From a checkpoint of a small mixture-of-experts model trained on Wikipedia: 40 experts in each of 11 layers, 576M tokens.
Below are experts of layer 2 (counted from 0) of a mixture-of-experts language model. Rows are named router (the router's row for the expert), gate (a neuron's input weights, with its number), up (a neuron's input weights, with its number), down (a neuron's output weights, with its number) and show model dimensions 64-127. Each number is 50 + 10 x the weight over its row's rms, rounded and kept within 0 to 99.
Before each expert's rows: "comes before" lists some tokens at least twice as common just after its tokens as in all text. This comes from a sample of Wikipedia text that the model never trained on. Tokens count by the router's weight.

# expert 10
comes before: "s", "t", "d", "a", "r", "m"
router:47 40 51 54 48 48 68 46 40 50 40 58 58 23 71 60 42 56 51 42 75 57 62 49 59 37 49 51 71 61 48 53 40 38 52 57 42 50 43 66 38 47 49 67 39 73 65 55 33 56 48 75 45 55 32 53 55 41 43 53 68 48 28 46
gate0:45 47 68 67 59 55 32 42 54 42 58 54 52 48 63 61 48 49 42 55 69 46 59 51 52 39 57 48 32 67 60 52 58 47 27 54 52 50 60 52 58 42 41 24 65 55 50 41 56 56 39 47 53 54 45 49 43 61 35 38 45 63 38 36
up0:46 66 49 29 32 51 53 52 64 50 43 43 44 40 23 46 57 58 42 42 34 48 49 32 51 47 69 57 64 38 46 44 43 32 54 49 48 54 45 48 41 54 51 52 33 46 49 52 55 73 63 72 43 58 39 52 58 49 61 57 55 47 62 59
down0:60 37 77 50 47 54 68 37 36 54 50 57 61 54 36 53 29 44 61 49 58 46 49 39 67 63 46 64 54 58 56 51 60 51 37 63 40 49 61 47 47 54 51 39 36 79 46 53 56 53 44 49 37 46 67 39 65 58 57 38 48 45 51 48
gate1:41 58 43 52 62 44 61 41 42 37 48 62 49 34 60 45 37 48 54 44 39 51 47 61 50 45 69 50 61 65 58 51 41 57 56 51 31 50 47 58 50 48 54 49 48 54 39 50 42 60 24 45 60 56 67 58 40 48 64 46 48 41 36 41
up1:51 42 55 56 39 52 40 49 37 40 52 26 37 45 30 41 42 34 47 39 54 55 56 69 42 58 54 56 72 55 66 56 55 56 53 27 81 60 46 52 21 78 44 66 52 67 55 59 34 49 67 60 54 31 52 57 48 50 48 58 50 44 53 58
down1:38 49 60 45 35 45 58 47 33 38 40 51 54 37 32 59 48 59 51 35 44 63 49 40 74 50 44 50 31 46 61 49 46 57 26 31 50 51 54 56 44 37 63 57 46 55 60 47 56 44 56 50 62 40 20 51 56 54 49 37 59 51 45 52

# expert 16
comes before: "s", " of", "ed", "ing", "\"", " for"
router:65 51 52 64 71 63 58 35 47 39 24 56 57 52 61 44 43 33 38 39 59 58 52 45 51 37 47 60 54 43 62 35 48 51 63 55 38 72 44 54 50 49 41 71 44 53 58 56 36 51 42 70 58 57 42 51 50 40 58 60 48 44 37 35
gate0:47 48 70 55 55 57 67 44 42 40 44 50 62 41 62 59 63 65 49 57 56 56 52 61 49 49 70 59 47 58 58 41 56 54 50 41 48 51 65 35 40 35 48 43 26 50 54 51 41 52 34 47 30 63 47 44 44 57 44 39 48 51 49 45
up0:54 38 40 57 44 44 36 50 56 37 66 60 42 55 51 37 44 46 47 58 53 62 47 64 62 62 52 43 43 39 37 55 57 60 67 49 66 41 62 41 41 56 55 60 77 55 43 64 60 45 66 68 55 19 47 65 53 42 58 53 36 58 41 40
down0:60 47 53 38 49 45 61 48 57 59 48 32 49 65 50 46 55 53 37 56 52 40 59 44 55 54 45 47 38 53 52 50 52 56 62 47 28 36 54 29 50 64 62 42 41 41 51 58 62 53 43 62 53 48 58 57 69 35 51 56 25 48 44 48
gate1:66 70 42 50 69 62 43 38 46 57 53 48 47 58 50 53 63 67 54 60 49 54 62 44 59 60 53 59 45 51 58 67 45 65 52 36 39 52 60 37 28 47 51 45 40 67 48 80 62 70 54 59 46 60 51 43 44 42 44 44 42 37 49 52
up1:49 52 55 50 49 49 44 62 46 58 30 60 59 52 57 34 73 65 44 55 34 49 53 41 40 51 53 43 53 61 57 50 44 40 48 55 47 55 64 28 34 46 38 51 76 53 47 44 51 47 33 57 52 44 49 57 51 47 42 50 53 41 55 39
down1:61 39 58 53 66 52 55 39 39 45 45 52 55 55 52 40 63 54 55 61 40 44 38 53 39 44 77 47 49 46 21 38 35 54 54 61 58 52 40 43 45 58 37 55 57 43 60 42 34 67 60 44 31 27 42 58 50 42 38 55 35 60 30 46

# expert 27
comes before: " ", "---|---|---|---|", " 1", " 2", " 4", " 3"
router:45 29 47 50 59 47 54 40 47 46 41 63 56 48 62 44 46 52 26 37 66 48 56 47 55 49 43 73 73 56 58 51 36 45 71 63 31 58 41 53 38 47 44 49 52 53 54 70 51 59 45 53 62 69 45 54 48 44 44 48 54 46 41 48
gate0:41 46 40 52 40 60 48 28 44 49 45 63 40 51 30 49 54 45 62 44 37 64 65 39 57 53 69 46 47 74 50 61 45 50 54 71 51 38 45 48 57 44 49 56 49 42 50 41 50 38 50 61 65 34 33 53 63 58 46 57 29 46 45 33
up0:61 56 33 52 62 57 52 59 54 51 44 40 65 71 56 52 58 49 66 60 63 55 48 50 47 60 54 57 50 51 49 37 40 40 80 34 55 60 56 47 49 51 53 60 47 53 24 47 54 58 39 56 41 54 37 57 46 52 62 41 45 60 59 57
down0:55 56 44 49 63 61 61 57 48 55 33 54 40 60 34 37 53 63 64 22 44 54 41 49 32 59 54 52 64 62 66 43 40 39 73 48 42 66 53 56 45 31 53 54 66 59 60 61 34 41 49 46 40 56 48 45 44 52 46 40 29 36 53 35
gate1:48 51 51 66 54 56 51 26 30 43 56 41 56 49 44 41 58 40 53 53 50 47 61 59 49 37 44 64 68 58 52 53 47 35 27 63 53 39 46 39 43 57 58 41 62 53 67 45 45 31 60 45 57 54 58 64 48 46 30 66 55 45 57 45
up1:44 62 56 52 54 34 40 38 59 45 69 43 48 49 48 64 42 42 85 53 47 59 54 35 47 63 47 48 61 54 32 59 45 46 27 60 53 31 37 55 57 49 49 48 58 63 54 41 56 69 57 55 37 46 69 47 44 57 40 61 50 52 51 33
down1:32 47 61 46 67 35 49 45 57 54 70 54 46 54 51 64 44 38 54 73 46 67 48 41 45 61 48 50 35 44 52 58 47 36 52 58 51 56 55 49 64 46 48 43 54 49 40 45 39 38 41 45 48 48 34 60 55 49 49 53 54 36 47 45

# expert 36
comes before: " the", " to", " and", " by", " a", " in"
router:60 31 76 48 55 67 61 46 49 47 46 55 62 47 50 63 47 52 47 47 54 66 52 43 54 42 43 69 51 48 74 42 37 35 70 50 38 56 51 53 34 41 45 51 64 48 50 56 46 60 41 72 63 52 35 66 64 47 49 52 40 47 36 45
gate0:42 38 47 61 34 52 61 49 59 54 39 36 45 49 35 59 57 64 52 59 37 47 49 44 57 41 54 44 40 42 49 47 63 40 50 48 41 66 57 67 56 45 50 38 42 51 64 41 39 46 65 54 52 50 44 59 46 39 35 34 43 47 45 43
up0:64 55 56 39 58 53 46 52 42 55 66 53 42 54 70 49 31 34 43 39 50 59 56 62 45 69 44 57 53 63 43 60 40 58 49 51 52 35 49 36 33 60 43 59 63 49 40 50 52 52 45 53 50 46 59 42 56 67 61 70 45 49 54 47
down0:51 60 52 53 68 50 56 59 47 55 59 32 54 36 60 58 52 59 49 54 55 42 45 34 51 46 62 59 49 63 32 61 44 57 51 40 38 63 32 57 34 31 48 59 62 47 40 65 55 60 57 38 46 43 77 62 54 52 59 40 71 27 59 55
gate1:53 44 43 22 46 50 50 49 40 54 40 64 68 40 34 47 38 57 41 42 71 55 62 58 47 49 57 49 48 36 55 40 58 40 46 50 51 55 65 54 50 39 30 40 57 38 54 62 54 42 44 70 60 51 51 52 52 70 54 44 41 42 42 52
up1:49 68 60 78 55 32 55 51 55 40 56 45 23 49 74 44 52 48 57 58 27 50 36 50 44 46 43 38 42 69 53 66 60 50 54 52 69 52 38 58 47 65 62 46 49 44 46 41 48 52 55 45 45 64 44 46 53 30 61 59 57 51 62 57
down1:56 43 43 69 56 42 52 42 45 52 45 55 37 63 48 23 49 66 55 51 50 44 56 80 42 57 43 45 38 73 39 72 48 68 44 40 58 48 63 58 38 46 48 43 52 47 64 47 56 51 57 62 54 54 47 59 44 79 62 44 39 48 41 38

# expert 9
comes before: "\n", " ", " 0", " 1", " 2", " 3"
router:53 36 49 56 59 48 60 37 34 51 41 61 67 51 53 68 33 60 38 34 70 56 47 48 53 27 40 68 74 52 47 60 46 52 69 68 31 64 42 56 44 55 40 60 51 52 54 60 44 52 31 61 61 61 30 61 51 53 45 83 63 52 46 46
gate0:57 52 40 46 65 54 50 44 52 54 42 38 61 47 58 52 51 30 50 66 52 48 62 66 61 23 38 35 47 52 52 25 43 46 31 52 59 52 62 56 66 65 47 50 46 39 47 56 37 36 53 54 42 52 46 48 46 73 50 48 69 50 32 45
up0:46 52 65 68 68 38 59 51 56 55 45 58 71 49 50 56 48 49 43 58 36 40 40 62 46 46 55 20 54 48 68 41 55 47 41 39 72 50 64 50 61 69 60 52 58 44 52 31 42 44 72 54 52 42 45 43 38 61 48 28 47 43 29 47
down0:44 61 39 35 39 46 48 49 46 48 62 55 47 75 54 55 68 61 53 38 54 45 40 53 58 54 61 60 43 44 45 61 57 59 54 53 37 47 57 54 38 41 36 33 44 67 53 54 56 41 41 37 53 60 44 53 48 58 46 43 54 67 53 24
gate1:55 53 51 46 64 57 39 44 41 46 43 34 53 57 64 38 47 48 46 51 56 67 59 66 63 52 47 60 64 37 66 57 50 46 53 45 68 54 62 38 58 46 40 57 57 44 70 54 66 51 51 54 57 55 46 45 58 48 49 53 37 64 42 64
up1:46 49 52 60 31 50 40 42 49 50 59 52 35 39 33 41 41 38 64 44 31 28 43 31 41 38 47 51 31 66 53 49 65 53 47 56 42 39 49 45 50 48 42 47 33 39 60 54 29 44 39 52 38 46 61 49 52 42 47 62 47 35 42 49
down1:42 52 56 70 47 60 35 45 40 43 63 54 62 49 40 27 40 36 46 53 40 46 57 63 45 68 51 42 60 51 56 41 52 34 45 59 61 50 57 51 39 50 64 57 24 34 41 55 64 43 53 40 35 49 53 55 41 63 60 56 57 54 40 50

# expert 1
comes before: " |", ":", " of", ")", " -", "·"
router:52 37 50 65 56 47 58 43 37 52 36 72 63 43 55 53 35 56 34 46 50 54 49 57 62 50 53 54 56 53 55 46 43 44 59 60 28 52 49 62 43 48 53 54 45 54 53 69 51 61 39 54 50 47 40 65 45 41 42 49 56 57 47 33
gate0:53 39 39 50 46 44 41 45 44 59 48 50 37 62 51 52 49 47 52 24 42 58 53 65 50 53 40 67 57 64 52 54 49 49 30 44 67 54 57 81 38 47 38 64 40 48 49 68 39 65 52 55 58 53 50 56 46 68 47 49 58 57 54 45
up0:65 59 44 63 65 63 51 63 64 50 39 47 45 41 71 46 63 54 51 53 56 48 45 39 64 50 68 57 36 35 45 52 41 33 65 45 55 61 56 61 50 46 56 48 55 50 54 48 52 53 37 46 60 62 47 52 37 63 49 47 55 49 63 45
down0:52 50 43 52 62 63 57 57 52 32 47 59 62 40 61 31 63 58 34 29 57 52 64 46 62 48 45 65 48 31 63 63 39 35 36 62 56 31 49 65 50 46 61 49 49 45 43 47 56 36 47 44 39 63 52 68 56 61 62 60 55 40 48 61
gate1:39 53 65 51 35 53 53 62 44 59 69 57 51 47 50 54 57 46 51 59 56 56 38 41 24 61 54 66 65 41 48 46 42 47 41 45 49 47 63 45 36 63 49 30 45 61 59 59 43 53 44 54 46 45 49 53 52 49 37 59 55 44 33 64
up1:68 64 55 42 41 60 51 44 53 62 44 44 45 58 65 38 54 41 61 43 44 61 53 45 41 51 54 56 44 53 54 52 57 39 34 33 63 45 43 58 43 54 39 46 37 56 55 70 59 55 50 45 50 32 19 38 43 42 52 53 53 48 57 71
down1:54 64 49 58 51 52 22 49 66 51 43 56 41 43 56 36 41 65 50 37 64 60 64 43 46 49 52 58 46 50 43 41 66 36 67 45 55 34 44 46 65 52 65 71 52 45 51 66 46 65 43 37 53 56 42 52 56 54 50 47 51 31 48 51

# expert 24
comes before: " |", " -", ";", ")", "·", " m"
router:65 35 52 53 51 75 71 42 39 36 38 62 61 38 58 50 51 57 34 52 63 59 51 43 55 44 43 58 50 49 46 49 25 38 76 53 36 55 41 60 34 57 42 61 59 55 59 68 55 74 40 51 64 60 51 64 58 39 53 60 56 42 50 41
gate0:50 50 54 28 52 44 62 54 48 32 41 29 52 51 38 54 56 46 40 51 40 50 55 47 54 62 60 50 50 34 68 28 55 38 36 53 36 62 50 22 39 60 50 56 39 36 43 52 52 64 43 40 56 72 71 58 49 59 60 50 46 39 37 47
up0:48 45 51 69 52 69 38 30 44 61 59 62 57 41 61 44 54 48 48 50 40 44 53 46 61 55 49 50 52 43 38 74 50 54 60 44 63 56 62 56 54 43 37 35 51 55 60 65 36 38 50 46 60 32 40 49 53 33 35 53 39 47 79 55
down0:51 57 64 48 71 52 62 61 36 58 50 25 44 55 58 38 49 54 31 47 38 54 66 45 55 55 41 49 47 44 44 65 44 55 49 53 54 53 61 35 48 59 54 58 41 56 61 63 50 35 29 51 50 41 49 42 36 55 54 38 44 58 47 64
gate1:62 49 42 56 39 65 62 52 34 63 44 65 49 55 49 47 59 34 49 54 46 57 44 54 61 40 47 67 68 59 41 48 56 66 26 55 53 53 59 56 45 38 48 50 57 64 61 53 37 57 43 50 28 47 45 33 57 64 55 52 53 64 55 60
up1:26 55 50 44 49 29 49 53 54 49 55 45 58 53 42 36 41 57 58 45 55 42 57 63 51 55 55 42 43 49 53 54 45 35 64 36 54 46 44 59 49 67 56 46 49 59 56 45 55 51 65 52 38 49 54 68 58 27 29 53 48 63 50 50
down1:49 66 51 32 39 46 63 59 43 61 49 49 39 39 44 53 44 46 57 30 58 54 52 59 72 56 52 60 61 39 46 43 58 62 62 37 37 38 57 60 47 67 50 48 69 58 33 48 47 54 43 49 43 35 38 55 58 43 50 63 46 57 54 59

# expert 14
comes before: " of", " to", " in", ".", " by", " and"
router:72 50 49 53 58 73 60 52 45 21 39 45 53 42 59 53 31 38 47 47 65 47 59 42 59 46 49 56 62 61 56 45 51 42 61 45 39 67 42 48 42 60 42 60 33 49 60 55 48 66 44 67 60 61 42 52 60 36 48 59 61 46 45 49
gate0:45 33 45 30 49 50 46 29 55 34 50 53 31 47 52 41 51 50 51 56 50 53 62 49 55 48 55 35 42 36 49 52 54 39 58 51 26 52 56 45 51 55 30 69 53 55 76 48 41 42 42 49 54 54 30 46 39 46 59 39 67 57 59 68
up0:60 58 51 54 49 53 50 69 37 72 41 59 67 62 47 55 48 54 63 56 63 46 41 48 43 56 51 59 57 62 52 41 54 55 51 54 60 60 55 51 40 41 67 48 48 37 27 57 60 75 70 58 61 57 76 49 51 47 42 69 33 40 52 47
down0:53 60 53 52 43 46 29 48 45 39 44 59 53 64 64 49 57 22 49 58 44 48 54 41 54 52 52 41 50 35 43 55 43 46 39 42 61 53 51 48 57 51 41 62 61 49 54 64 53 70 67 42 41 56 41 51 53 57 46 47 51 41 62 48
gate1:59 62 48 41 54 68 35 52 52 28 48 47 63 42 40 59 35 58 67 50 58 35 55 64 51 64 53 54 44 47 49 38 69 55 65 67 44 60 41 63 56 70 41 37 43 48 41 59 51 53 59 47 47 53 38 44 58 50 52 70 33 33 62 41
up1:63 54 58 30 62 73 31 53 67 46 42 50 50 56 51 56 39 50 46 53 57 39 57 49 44 61 56 61 65 40 62 47 67 49 54 58 48 61 46 52 55 58 40 47 46 44 51 43 55 44 44 50 52 53 33 48 61 27 57 63 39 44 56 54
down1:54 50 67 48 49 63 46 50 49 44 54 38 53 58 44 40 49 58 47 54 64 56 40 48 54 39 47 52 50 74 48 59 51 39 44 47 35 44 64 53 54 43 55 39 53 52 58 39 52 34 43 43 67 49 47 43 49 45 42 52 43 78 32 69

# expert 39
comes before: " of", " in", ".", ",", " to", " for"
router:43 44 45 62 54 39 52 49 46 33 52 78 62 56 57 46 43 35 35 46 55 51 41 47 71 42 46 59 54 66 69 62 32 49 50 78 45 44 55 59 40 53 48 41 62 50 51 53 59 56 37 60 67 54 51 62 50 45 61 50 54 46 40 40
gate0:40 51 51 51 65 61 58 46 36 38 51 50 60 36 49 57 46 56 55 45 29 53 41 40 47 53 52 61 48 46 34 55 61 61 64 64 47 53 59 70 51 52 36 38 61 51 50 53 63 33 67 44 39 44 36 55 43 60 64 57 63 41 49 59
up0:58 47 47 45 37 36 48 56 67 58 42 54 52 73 48 47 52 50 40 58 69 49 47 55 56 49 51 51 51 59 68 47 38 48 35 43 54 48 34 21 43 47 73 66 42 54 38 51 37 62 33 69 68 52 71 43 48 37 40 50 37 53 68 48
down0:38 48 68 37 43 37 45 57 55 53 46 61 57 76 47 46 56 45 60 53 69 58 37 53 51 50 56 62 50 51 46 62 57 43 45 49 37 38 33 48 43 57 40 41 52 57 68 52 50 42 48 73 58 46 53 55 67 59 48 51 66 67 51 52
gate1:31 63 61 58 65 57 43 51 46 57 47 47 46 54 46 73 40 69 68 48 62 44 58 55 39 52 75 55 59 50 53 65 67 54 32 49 50 43 57 62 47 57 57 67 57 51 35 45 40 56 35 43 48 54 65 37 40 48 60 57 48 47 70 37
up1:38 54 64 55 63 58 67 44 46 62 44 32 41 42 49 59 38 61 71 48 55 60 52 58 44 43 74 56 52 55 52 50 40 66 48 52 48 50 44 43 68 39 57 71 47 64 39 46 55 51 52 39 58 49 51 42 42 58 61 56 56 66 62 51
down1:53 52 51 43 56 49 62 49 50 66 49 50 53 55 51 51 67 72 47 46 45 33 48 67 53 43 64 56 45 56 46 73 47 51 41 51 53 57 66 32 55 54 36 34 47 64 53 58 47 53 42 45 51 55 54 47 38 58 55 47 38 55 57 49

# expert 26
comes before: " |", "th", ";", " September", ")", " August"
router:51 44 65 53 63 54 73 46 41 47 43 49 63 26 74 44 49 54 46 37 56 52 65 46 71 47 42 67 57 61 50 49 53 51 72 50 38 50 42 69 57 52 46 46 57 45 54 60 49 68 51 61 48 65 37 49 48 49 63 64 64 37 34 50
gate0:34 48 60 62 62 46 48 55 44 74 66 34 32 51 56 55 29 59 42 31 56 59 46 65 45 42 56 46 51 52 41 45 47 12 35 42 47 47 68 57 35 58 38 46 48 54 52 47 41 47 49 54 73 52 66 44 58 46 44 46 42 53 53 40
up0:44 50 57 51 41 51 47 60 54 37 55 48 43 47 41 74 64 43 38 65 45 58 31 44 50 46 58 39 41 53 67 49 36 48 30 48 46 54 59 44 63 50 38 47 39 45 32 52 59 45 60 58 44 37 56 62 45 62 38 41 38 53 46 66
down0:42 66 67 50 47 50 69 57 37 53 47 47 45 39 38 71 55 53 46 38 44 44 55 41 55 45 48 38 32 48 42 50 36 44 45 44 39 47 53 35 55 47 43 39 28 50 44 70 51 45 60 56 40 46 53 70 41 60 53 52 55 58 60 52
gate1:52 52 40 56 65 38 48 58 35 50 38 42 48 38 42 40 50 59 54 39 65 59 52 61 62 49 39 42 53 54 60 51 50 54 51 61 56 47 63 36 39 53 57 55 52 57 48 55 43 38 45 42 40 43 66 45 43 48 37 66 44 59 54 50
up1:46 55 59 62 54 50 40 52 63 56 43 45 52 42 52 56 50 52 59 35 61 67 49 50 52 42 60 54 52 41 50 37 51 61 48 43 48 32 77 31 46 60 43 68 55 44 54 41 39 36 49 34 38 59 52 38 41 66 55 51 51 48 54 51
down1:56 78 56 69 55 41 70 38 28 50 52 53 62 60 36 66 38 50 47 44 62 71 38 72 52 42 26 38 46 49 46 43 59 54 44 46 47 48 56 47 52 57 67 50 45 62 54 48 49 39 49 42 39 46 52 48 55 57 59 60 54 57 31 57

# expert 17
comes before: ":", " of", " in", " by", " for", "=="
router:47 50 56 65 61 63 57 49 39 32 44 61 54 37 61 57 43 47 37 39 57 64 55 50 52 41 61 56 58 52 56 44 47 40 64 58 27 58 38 50 40 44 54 60 37 57 54 55 38 59 51 66 53 52 43 49 54 34 45 51 51 49 45 35
gate0:68 57 40 34 75 70 60 65 43 40 63 53 34 43 46 48 42 38 49 64 40 57 64 67 49 61 40 75 52 55 57 60 59 41 70 49 59 42 43 65 60 60 45 45 58 31 67 40 43 44 32 52 62 52 59 57 56 44 46 39 52 49 48 53
up0:31 45 50 60 39 22 45 32 48 56 42 42 57 48 68 58 39 57 45 38 54 34 43 51 60 54 56 43 63 41 59 46 45 54 41 65 49 54 51 27 30 37 58 61 51 63 41 59 63 49 73 49 57 43 62 42 58 49 52 58 44 47 51 46
down0:53 48 60 34 48 49 60 50 57 59 64 46 50 44 62 47 58 36 55 42 39 65 52 48 39 35 41 59 51 59 67 43 54 63 39 51 46 64 50 63 48 33 31 59 56 49 39 49 36 51 30 37 45 60 50 46 47 35 54 63 25 36 59 40
gate1:44 43 42 40 83 50 45 50 37 68 59 57 43 56 58 55 33 58 36 34 50 51 57 60 48 56 28 39 55 59 54 56 47 41 42 59 40 25 55 58 42 28 51 28 42 46 48 67 56 36 55 48 39 41 52 48 58 54 33 50 62 58 35 57
up1:46 57 66 40 35 48 44 60 56 42 58 50 50 46 56 59 79 50 46 46 50 37 47 50 57 54 71 45 43 50 50 44 33 38 69 38 44 60 48 40 37 56 42 64 50 54 53 57 60 50 40 28 43 61 51 55 50 37 57 50 58 49 46 76
down1:58 43 51 52 42 53 68 50 61 42 48 50 51 46 50 38 41 57 60 53 64 39 51 46 50 49 60 61 44 58 49 52 35 45 61 46 43 50 50 50 46 51 49 53 35 48 42 44 57 41 49 57 50 61 35 54 43 41 48 60 57 48 46 63

# expert 35
comes before: " |", " 0;", ";", " 1;", " —", " 2"
router:71 37 62 54 66 51 65 41 54 47 58 63 62 44 54 51 52 61 37 46 53 48 58 42 75 45 46 59 65 58 48 38 48 57 71 55 39 65 40 59 36 71 45 60 50 48 54 79 44 56 49 63 66 66 50 49 62 40 49 51 48 45 32 55
gate0:42 40 49 51 49 61 77 58 56 51 75 60 59 60 68 42 58 33 39 60 44 48 52 67 57 48 45 41 46 60 58 47 31 51 46 60 73 47 49 63 49 45 52 46 43 53 28 35 53 49 62 54 53 58 42 48 42 55 53 57 44 56 49 53
up0:42 46 46 33 66 43 59 50 57 40 62 66 72 50 55 51 29 40 46 49 42 62 62 49 56 46 43 35 44 52 46 40 36 55 62 72 61 37 29 53 52 46 35 52 65 35 18 53 64 28 66 52 54 50 53 58 42 57 58 48 40 46 55 44
down0:42 60 31 57 36 46 41 45 60 57 38 55 53 60 54 63 32 50 47 24 49 45 55 42 38 57 48 48 48 45 53 23 57 52 58 52 62 53 45 56 45 50 55 67 38 53 64 39 53 67 54 63 45 46 40 52 54 53 47 59 55 18 58 66
gate1:35 55 74 66 53 53 38 57 39 47 35 40 47 65 42 47 54 46 42 45 49 38 66 49 55 61 45 53 68 53 56 40 51 67 57 33 57 49 44 60 51 57 49 57 41 44 45 38 35 61 55 40 50 35 60 48 64 62 69 60 62 47 60 48
up1:45 36 43 40 52 64 52 46 46 49 60 54 59 52 55 56 48 54 58 46 55 44 30 60 47 48 69 65 35 67 61 52 52 43 62 61 42 58 49 31 56 51 36 51 45 47 52 84 59 76 71 71 47 52 47 48 47 41 35 52 38 43 56 43
down1:34 51 53 53 54 45 59 46 45 51 54 59 62 55 59 42 39 74 31 28 51 29 35 51 56 52 58 63 55 47 56 71 42 60 58 60 55 75 50 57 48 64 34 54 34 53 44 61 49 51 47 54 59 42 52 43 58 59 54 37 55 43 43 51

# expert 38
comes before: " to", " of", ".", " in", "s", " for"
router:48 47 46 58 58 68 49 49 39 47 42 61 66 42 65 54 35 45 51 41 49 62 63 35 69 43 44 55 59 52 58 42 45 44 60 59 40 53 46 63 51 49 29 51 49 50 50 56 50 50 38 56 69 46 48 48 64 47 58 57 61 45 38 44
gate0:25 54 61 55 40 49 53 35 55 48 48 52 53 40 58 44 53 66 51 50 42 65 42 53 47 48 30 56 56 43 31 62 48 29 45 40 63 45 50 54 52 67 37 27 56 67 55 59 54 41 58 54 53 65 48 50 66 52 66 48 53 40 39 47
up0:59 35 24 44 50 61 48 72 38 47 51 46 60 61 35 42 44 41 44 59 47 46 50 52 55 39 60 43 57 49 39 57 47 65 52 45 38 49 45 49 38 47 64 69 55 35 57 61 51 60 51 51 57 42 60 53 43 31 40 52 47 64 56 75
down0:56 46 37 62 35 59 54 60 42 50 38 48 62 56 53 55 59 65 48 49 45 55 42 35 53 35 60 57 46 50 48 64 72 78 57 44 66 63 46 48 38 38 64 68 66 43 43 38 47 47 40 46 39 43 57 62 44 55 41 43 58 69 45 52
gate1:46 53 43 34 53 56 51 66 37 38 55 46 50 33 41 31 57 61 34 50 60 48 48 61 50 64 57 51 37 33 62 36 55 44 51 38 50 62 43 51 49 42 48 57 48 49 41 36 31 54 37 35 65 49 38 59 47 47 40 43 44 42 59 49
up1:53 53 58 62 46 46 50 37 65 66 47 54 46 71 59 69 42 41 66 45 43 48 50 39 49 39 40 48 67 63 37 66 48 57 52 64 49 41 61 55 56 59 50 43 57 54 54 60 67 47 59 60 32 47 60 46 50 53 62 53 54 60 45 50
down1:52 53 56 32 52 68 58 35 38 48 47 41 54 59 49 53 57 57 49 65 45 49 44 62 56 43 47 69 36 39 63 44 46 61 66 63 43 58 55 52 37 58 51 47 60 33 51 48 43 73 54 28 52 44 59 51 48 44 38 65 53 49 39 45

# expert 22
comes before: "\n", " |", " is", " and", " (", " –"
router:54 43 48 55 57 63 63 48 49 37 45 61 56 40 51 41 41 58 44 46 63 45 55 44 56 49 44 53 61 61 44 53 39 39 60 55 41 56 28 57 42 60 42 63 46 50 70 53 38 66 39 59 68 43 25 47 58 41 49 68 47 57 47 50
gate0:52 43 54 53 55 45 61 38 59 72 39 58 61 51 51 52 48 39 51 42 29 44 43 47 34 65 78 54 39 55 52 51 47 40 60 41 37 68 57 51 47 40 57 54 51 47 48 46 20 60 61 50 47 47 31 47 62 50 43 40 40 40 55 27
up0:39 56 40 46 57 38 39 50 59 56 41 59 44 59 61 41 46 61 52 38 69 56 52 37 49 55 31 36 74 46 51 50 30 56 54 53 66 48 62 42 45 41 47 57 59 31 58 45 46 51 50 47 30 42 62 55 57 56 51 60 59 45 49 39
down0:57 59 37 49 53 41 34 46 64 74 57 58 52 51 51 52 37 70 51 49 52 40 52 49 50 46 62 39 54 59 33 62 47 52 56 37 29 54 62 62 57 76 52 55 46 61 53 49 46 54 54 56 49 43 60 60 66 58 41 56 72 26 49 55
gate1:46 50 54 50 53 45 49 39 54 48 45 29 51 37 69 52 53 49 41 43 50 52 31 45 58 50 49 45 43 62 61 57 55 34 44 65 37 56 52 66 44 35 41 48 58 55 43 52 50 50 42 43 78 51 26 44 66 54 31 45 46 56 53 55
up1:58 64 16 55 59 68 48 54 55 52 37 50 38 48 48 59 56 43 70 55 60 53 61 41 49 52 52 27 59 29 35 40 44 48 41 47 54 64 50 38 62 37 54 61 53 48 73 68 38 45 52 40 39 50 57 56 56 48 67 70 46 48 37 42
down1:53 60 28 51 54 54 41 51 63 58 53 48 53 42 39 54 67 41 69 52 46 53 33 56 49 35 53 42 57 36 49 51 73 49 66 56 80 50 36 37 68 38 55 48 58 44 49 50 50 43 56 43 49 52 56 52 41 39 73 54 62 60 34 50